Weights of a small mixture-of-experts language model, trained from scratch on English Wikipedia: 144 dReLU neurons an expert.
Below are experts of layer 5 (counted from 0) of a mixture-of-experts language model. Rows are named router (the router's row for the expert), gate (a neuron's input weights, with its number), up (a neuron's input weights, with its number) and show model dimensions 96-191. Each number is 128 + 24 x the weight over its row's rms, rounded and kept within 0 to 255. Numbers have three digits each.
Before each expert's rows: a language model's description of what the expert responds to. This comes from a sample of Wikipedia text that the model never trained on.

# expert 18
What it handles: Dashes, quotes, separators. Punctuation separators like score dashes between numbers, opening quotes, colons, and table-row pipes or list hyphens at line starts, as in 2–0.
router:090110099095110110163164195138126142113138103151096084153078084121151082188095149119177119159149137144098142098109134185138104179141151150103086100142143186108093139156154102108132129125153203109140137149154158163136127087119130139105168174092108156140106179130106137157070143148096125120
gate1:112108149128133138111104154145092135115115138142136170129073086152137132155113151114118115127126146175118084146116148176138137158106108125095141109112114134117148114095133159106074186153116156122065125154134158141144130138094174097131148124089132128126092109093151128156098114160131156122
up1:136115146136097125087115139176082148122129116137137161134108100146140161139109158149111126122155155165123089113115109141145159154057122113106145115145094154133155111116123146110117183140117156169050118146142155130133183145101166088126137103124075132152114089089136118132087128140149161127
gate2:155120144093141092130096153127116124139147119128164109122094132135122107138132115129128114073106143127094131129125173130108115158136147146134122125169137070109146138168125110126125146135144124124177135149132121109111183061138096055142144126154137107151132111147138147149151125139133106118
up2:140095128104124088158097152074133137135172124148150108113099126144113096166164121153116108099128124126091120151119143145121123127123147142155136123182131060129117122168132098126139149110151107091157143146125155101152157105141126061150122125114120132172121122137140132109134119145091104071
gate3:095101130140106125157158110113132098148143096109141142129144135096151152098118137162107129132136125152109142103118138106107151088126151103110112106133150081118125150181115149124161141133120133136088084164130174162084161111144118105111159129124088101127095127143116138151125151116131140165
up3:077112125150079113147115093128123118158149085110134143185153154100140140115138137135100132128135124160095192106112134097111177139116121141113118130120134110123138143163110144119196148133108134131085096163131160149078162114142103097128137148130117124137117131137090128146115176112138114162
gate4:202122121106130153148121138127148079172123151132142133140106168100146127130159124157083102108108144109115122136124139135108118109122149154155112118136112118139124100117111089101150133118122143159125133161176167087133117128178150155138119166136164108085142137105140110118120139115147144132
up4:142134093101163188163145170169143133163099124145130130165108149105136138134158119148125128104102161118138148117148125129113124105137137160127112105117109146087089062102148127140131134141155133140096126159173131116090130114151150133124135161131171126130131127095126136118066142155135118120
gate5:142132146147127120156093166126159138088137116104097137133113113128134125132111138126110128150111133164099167089154125124141177164149129161130175116125169144155155089121120134100133145147156165160102125151122093130154134100098125159156094128130151083153155099111167088180148171094115151078
up5:174113142151188128166113176141121122117129098089110114141141100116163113119108138146107143140111167150131146114188135108121144166138128137118174106153182146127118128128141139121108181148131175155110084143092070144144144125110153154173106120123141109167150109117142109149120164076118112082
gate6:171115148136132125126129133149141155111124141102120156146102138162175175084134155145140138134116098159079122113155165154140125127134085090151091118135113161141125052095142125145119168126107138139166135115142156119125135140138132117082149146114098162122118137110142075104099123137145092122
up6:127128134141103137148119137143134121132114149131131169107081156153125134103153127156121141139109088108073149121137150166107137130149114108155101117152128172137097059116160111153149146107102135152131109146178187109107113141165118140099178122103117173137103117118120084123097140158125117104

# expert 14
What it handles: Copulas and infobox fields. The verbs was and is after a subject, plus field labels and blank cells in infoboxes and tables, such as Party, Status, Location, Votes.
router:126086122132104165114133149149088142092131089122102124130082136084167121125098085144145093169143106128119121122183116170130112125131162134133137136124124139085118119137119107116126170115099179116113124149159168187162096141115138164122132156137169131118093154088164197145143168109114152104
gate0:181120128130113117138100119126125105075139155089136108112119137104111121125184159115162191128150142141178114152154133123140150153131122104126162125140160122140107105130135118151128117154120135125122130102111111146105124125114104111108122131122097171096152131152105182162103137110166132093
up0:125093120145102141119136104122143124094122167100107115119094124128142118142179137133138147145110091108169139128173095156135140160136169138123137109143153133127101103155148108114096123144107118143114126132131136123119097158143104112115155135122115160149108119138131154160128159092149134063
gate1:122132112152138115128133196093130098138113129121113110120097132151137166085140177138162097128122173134103144121157084131143100138123124137120123147140125172130165129139123127096144163111082133128109108116122086135159130153114152134093113128106135117160132141133147135126165137143123113122
up1:114094105185173125122114205092164124162153124128102134126074124161131178098124153139155108134135158125118130106133093141141109145112109127119139145139104192157181144133128119102150115135081125133151113130101100105161139164129130121100147109116113124142127115116138115109142122117129115140
gate2:139113113142086111141130164093117109079081152088110127105129117134166096103136087102111090147141119089108124104126079134111135157127123156113150155090151140125165110106123150137143150152130124179101177166149140143081127133134168167094117107113083161129093124134169145154116161137078168096
up2:155107118130112115118137118149146109110083180140131125155109121116158142100138084109099102142164122106116148100078093151115116153113131126142158127095114136129129103066129161125107137135124116155114116161110127135099138142132129149087116116135100160120140114160135167129108123110102148091
gate3:128149138116164137142135138115139131142145108111105140133140114138105105167102166118108138132099186135102142135125084092130124098137172131170120104144152138164181116101097105122163116127094086136098108146126165115086156121128128123144157085122134139114136162129126117115097107140119097113
up3:108156130148113115148132129108131155131151128126075140109170108132126118152146146141139123161126149104120151105156065105129111108159157141156136125144129172166127085111098133148155146121095093120104162160134115131117113119103133114165110127113143144092126158122156108150107114142156105108
gate4:132111102128125117137109117106114098107124122135126113148119099149116157105168133124115151106070115145162127137143124072150074091135116125094183142105143165159178149124098151113136134153140166131127126169135115152111155126117143128145137141101113101170058098151172141139165168101107156172
up4:143115108136143133155136149111118090113129138110127125169098102118135120120127170113121159136088133132134136127163125100114112119148109138107164132121152192175149105123119134107127119156148163150119136151113130138117149139160157093108127157094094119146102101155171142129117183130125122170
gate5:136109128172096124131151093154108149133131118114107141134131133125121153169116108174091134135148131132148119151128117137125120118119144108140155142144096161154116121124142148121084119123136108126107108118149134109152124167108148129129120094122100130157150163138147156129128143130134122104
up5:139113139155102120144149104138104148165140128130116137114116132144154155124148091163120144126113151151144100144137162139115161107104130101130142175149086143149117128139144138108095122146163146129143103129149165094132108167117147085124132102118108125131134157100138133107144144129102152120

# expert 24
What it handles: First names. Given names and their pieces in rosters, credits and biographies, e.g. David, Callum, Trayvon, Gabriela.
router:122113116085074136152170148096126128111127113157094076112139146120181127124112114157146107124141118126132125109125124140127130148154128134156120099157140152093107144132154131112167142141144155117103099155149134169124083105106135175122178150095111152116141119100191097171081107116131145125
gate1:134115116106103129129116101147160120127092162143136127131149128097136103141140144146105130109167136131135170086117145131122128096098146134158142133120159128094133120164166142130152149154125138130122106111166147184120063112114124128120132134108100121121092114138193127167063112110116135109
up1:171147114134086134096110119100165083147108136126128097114128102119127144155115163143121094120164136153123163088119129157124089100098128099159133106122137137101110119163188137164158164174130117150158157066159096166108114107092153119115134151094103092133104165130168111140095112101120102109
gate2:120136134126119132118147149143113163134113128129095113119078167153106157142133147169114127138131098125098165125147099115138130159141132152108110098158154141148147151138152157102173143128131186124108082182161139129147128114140135121136144103126103155162146092111146142156169137126119132153
up2:172120130129117129138196135128128107131119122117094119142132161144135147112129105170135112138102103127136147115117116113134094122128131140138133115133170100149142116121181168110128136141092136111095098142223141122122105111125130171140135108140111145159129157094139124150138141130145102153
gate3:093133111153170137166117108150137120141133120157086108144133085135172116140140084101141126150089154092149132179177148138143143097143186143132105119095108116100137136128111117142134097123091072128139136149123112142143104168099134125154141109124102130147135125145091121162128094140111119144
up3:102135158099119118191149086163139114148154128119111083132142069137145090144132104082094133135133146137135097132137151092135113087155169116110140110097095109105131129155166112168133132128118078161142202156121109156142124114094120095148104111113113133131113151150121139155121080119131119122
gate4:188138130119128079120105118119118116108112153087113121144127154145142139161126118124106093097180127137114084100146162122101111097089162135153147114167113164104122118130097160111136165136145151168090141115125118128148093167137178133129151148129061126131089122117168111142177120120162184106
up4:189121106155126070134105138125111115118112164090120144138136135147111143111115162122144113112212152148121127092119157118095093124089129121160115103188111102119135134121110176104132149150133136144076136101134134151150108137118161134141138171120086131136094138114163127129167120128176163109
gate5:140125133070093161136110086140096112106166121125093162093147112135123107161147101117097101127130146104157136129143125140126131123145140162151148095123149125135084122149133134142127108160109136178074112131122110067139145120116102121110107105100115117121145161120134088164159187125116075090
up5:148131129078114142132118096140139099132191155140103143080147130162143123148105116109115119103143133139133122161166120107098113128096129164181144124108145125125088136152143112131111083109102117173114126108113122094128124124107126123089087091114098115114141152148120076153136174116130111104
gate6:136101154120141112118110098125101111093115158106085093129162152129173161105131109117121145086122140131140150120086102133131124129116119129125111132101154103105121124167153128161126135152114161139119114153126106125109121106135133123111128125132117096101132130096125093131090101132132116113
up6:148097126116105113097133119132114112112125128144118080136136147144175149100144104144086117126118111083102129120109122122158160142084135116100130157133141114099150132177131154166139138160143179159091090126115160142070154116130125147141095103133130122123175120051162089127101144149145124101

# expert 15
What it handles: Table cell separators. Pipe separators between cells in wiki tables of stats, discographies and squads, plus semicolons separating results like W; D; L.
router:114103107105043141131137142129103125122127140150076107100079134112158118130121132147122128118143130145151151120140114126101136140130126183147144098145133135095105144154130130109145116090102228124085112126134139138133121119094155136138118177121115131113148144135124130135093144102133145109
gate0:102108134145117123129126121118138103111101133127110116093144139095140136118116144133127123169091141131132122170173136124119141095160184165131145134144128129111106139128100122141110092119154138132090110080123148082186120119132119115099139155091126130113092140149131134131147165137150118069
up0:112136132136124135117092122107156086138105116151096126102158145101143154106132153123135126154129121129158133147158157108124145098133192174125146122147125123123086144124085131130152097126125152111088125095117147096148117141139111114103163133113146141112103153134142142143141157137157115070
gate1:102126153151154109137113104137159134111132073121132175125129090144177122122116154115117138107113129121091127099143157134115106114072122169075184107161084129117121157120159181174113109118095134137165132114127195164097096150126131173147109157143098128126131108127109122119160118099178102106
up1:099127144146144095119140114157145156106144112122152179130119099160157121103118180112144112107128132079118142122144136139113103108118103165064158106167108109145133134122143147126096136141116124126153119117112179152106106127137138142130119137113114128151133124140119137126144115105156127121
gate2:139109101107121120127094158120120155135148139133108130131121152117165168095125156101100105132151152140190151129158114123141089180122121162116152110095122107141139176091101131099120121165125113116118091129130107170096123141099133092100125143124104106145160082100146157129157116112161190142
up2:154129111103118133156119172134129152127125131123113128162121144124154200121141142109117119159169115142176145143140122138142099146109113136143131106060112117113161147098115129111127109173131136091128074130134105154111095128116167069115132130117089092171165102135153142105148114096190171155
gate3:156127152114114093126163106124089084118121180127118093100126085110123171100124128132135122099101152143124128120096146141132133124096116125128113156153142124149137084113119174117082102120131176164122159187120131105110122137111134133143140143098098119113102117126132121099128156109154143085
up3:136115138102100086138188110130105098130115163107121127102116091141131177104122153134132106096089166137137130107113107150125123142130119123140116148153156116163144104106111162153089144123147122146124183174116125113093112132137135128155147146102095102105110118127163097094136126116174134069
gate4:123111125159119137116131125111123143129151117168174149128139131118134125105122115122155095114091140107105164149125122167084086119113105105116129098081126134150164138118102159133135104147122182152123150102143126140109106145113108156114148116129108102124167124118168107116152115104117132149
up4:125148146158148125113117130107133128103159115167146119124136127096127155079128130139137107122106152117101163111124124126064124133136093125100121110099128120131169129149128163129082139139114141116122166106150135099117108140118117129133133095113120088155128120123155114103122142122118123134
gate5:119106112168136089126116127184130130106141165131148154182103113142114123161118112154107142119125086117127092123125134107135152102148135133137144115142088139140118139115101127159152099092131104119085113089163150113116111135117119124092124110079122132112098174144092164144150097157152161104
up5:103097081178131101128136132174116141152116120118154133155094138145116062162117146160100111114150105120129128120140121119105158078139137120122122110136108143098119146123150168108143138128123111093107107103130094105099142139158133157092125159105121122069059156171114170134172149147139158153

# expert 26
What it handles: Predicate words after be. Words following forms of be or other verbs: past participles, adverbs and degree words such as well, been, too, designated, added, ends up.
router:121113123102116148112152110150127154099152091121124104110080119129180129136108153133138117141133119096134135104147112177103119131142138118134145118129115127099104130125154117110116163084113139095138144167165157171145134117091155152095122147105095136150151122139155174164083175101106115098
gate1:120142144124114115125086123119133147125129123113123127126134099140121119145107100114069122121150115123148091119148123205114105165108114121151120135151103145115131158142136138112160140128114105122106172148095129124094156130102146088133153093124085114128102162116143182139138151158147135157
up1:125119146113165146118125149139103150118129108106140098130132113136101114135150124141080107137129107117133147147154125159131116164096089106112131133177106132137150156149119172131130148134125082130099180150120127111084176137096140124111138118122087121123105144110149161125127149179133106123
gate2:155138174128149138140111147132096134141136142163151118131124155093166133113100168153139126140066133103127142099113140151167115147167098106192137139119175115103089150119122155123172111154128096113091130137127124113108128169126181129132118147137139151140104145167111152127133126143114145140
up2:157128191133160142163097103158119120111122096137141100129135120125185086130106208150138159124075126116111108135138142116135098130131080122193118136088157105114109117132136132129154147132140104128143130154108115096133124189108150143126135149139133164108123187149130138133118113138098142165
gate3:126129129123134105121097085132127130141141133116151086176162134121186096137158149097151110103098147071141088092147112166114152145123168148133138146074128099157127129137125133149088096148117140112146149127143160114108145122144145155149115111120134155089122125158146157150071088115120124166
up3:141153107124104129120105094142117117154149127118161111164163147112148099125136136131117123134096188120146118099135116112138139106148145143132142149094099105133130120123122137148072134152126125114143153135162171105132125144137145150129089110123137155090118103151126156134112116112101127154
gate4:106087132107121131100130165094143119134117132124129133114137091130117100135135100167134078070144124099119100104137125156169135087107097115124138112165132089140125154117165119125089142138150113106113130130119117077141148142129126094144120137122107104084140158104136147122125124114052148124
up4:114073158109110155144138158127114137125086144131131125116130084129095115132179094165107094076141137123123104096125145135148144099122125109114152094147148105149108122105146122156056140136147113102111140138126116056156145138142127096117128141140124108109151131119111149114151101107062147144
gate5:102096129122128149121116146189106134118133125127161073104152164140154099147149155085150127120104094120107153164141115122127104155145107151145143102130124116126153148133143127128126156134102177137144094133082137099101175125147122104129130109116136116153174156111128090131103131115126162134
up5:148134138132094143142123148178118103099146144131140040163139160134125119151098125094133123140123082118123128077142112109141102120173129124120125130161089115134172116185143115144114123135065105111160130137117143072125117099155091107118116135136147148159144143098139131152110119090121124140
gate6:135126141083132108132096126155123089147109120129118142100113121137141116152154169125149138096139143094137095125089143123128130164132092101137109119107124091086119131174184097108145130120108107160084105135106154129131125143137133108124121125135118131141211101145129119107078124148107142138
up6:170125137077129126079111140154103117115100127106144133085109129126133098133111217116150161138162142102156127090084136091143151136108105094107131113119151116097150143120140105126163119118153097166113116137118161120108131152128154103142122131140082134169170132150110146122108089127094142132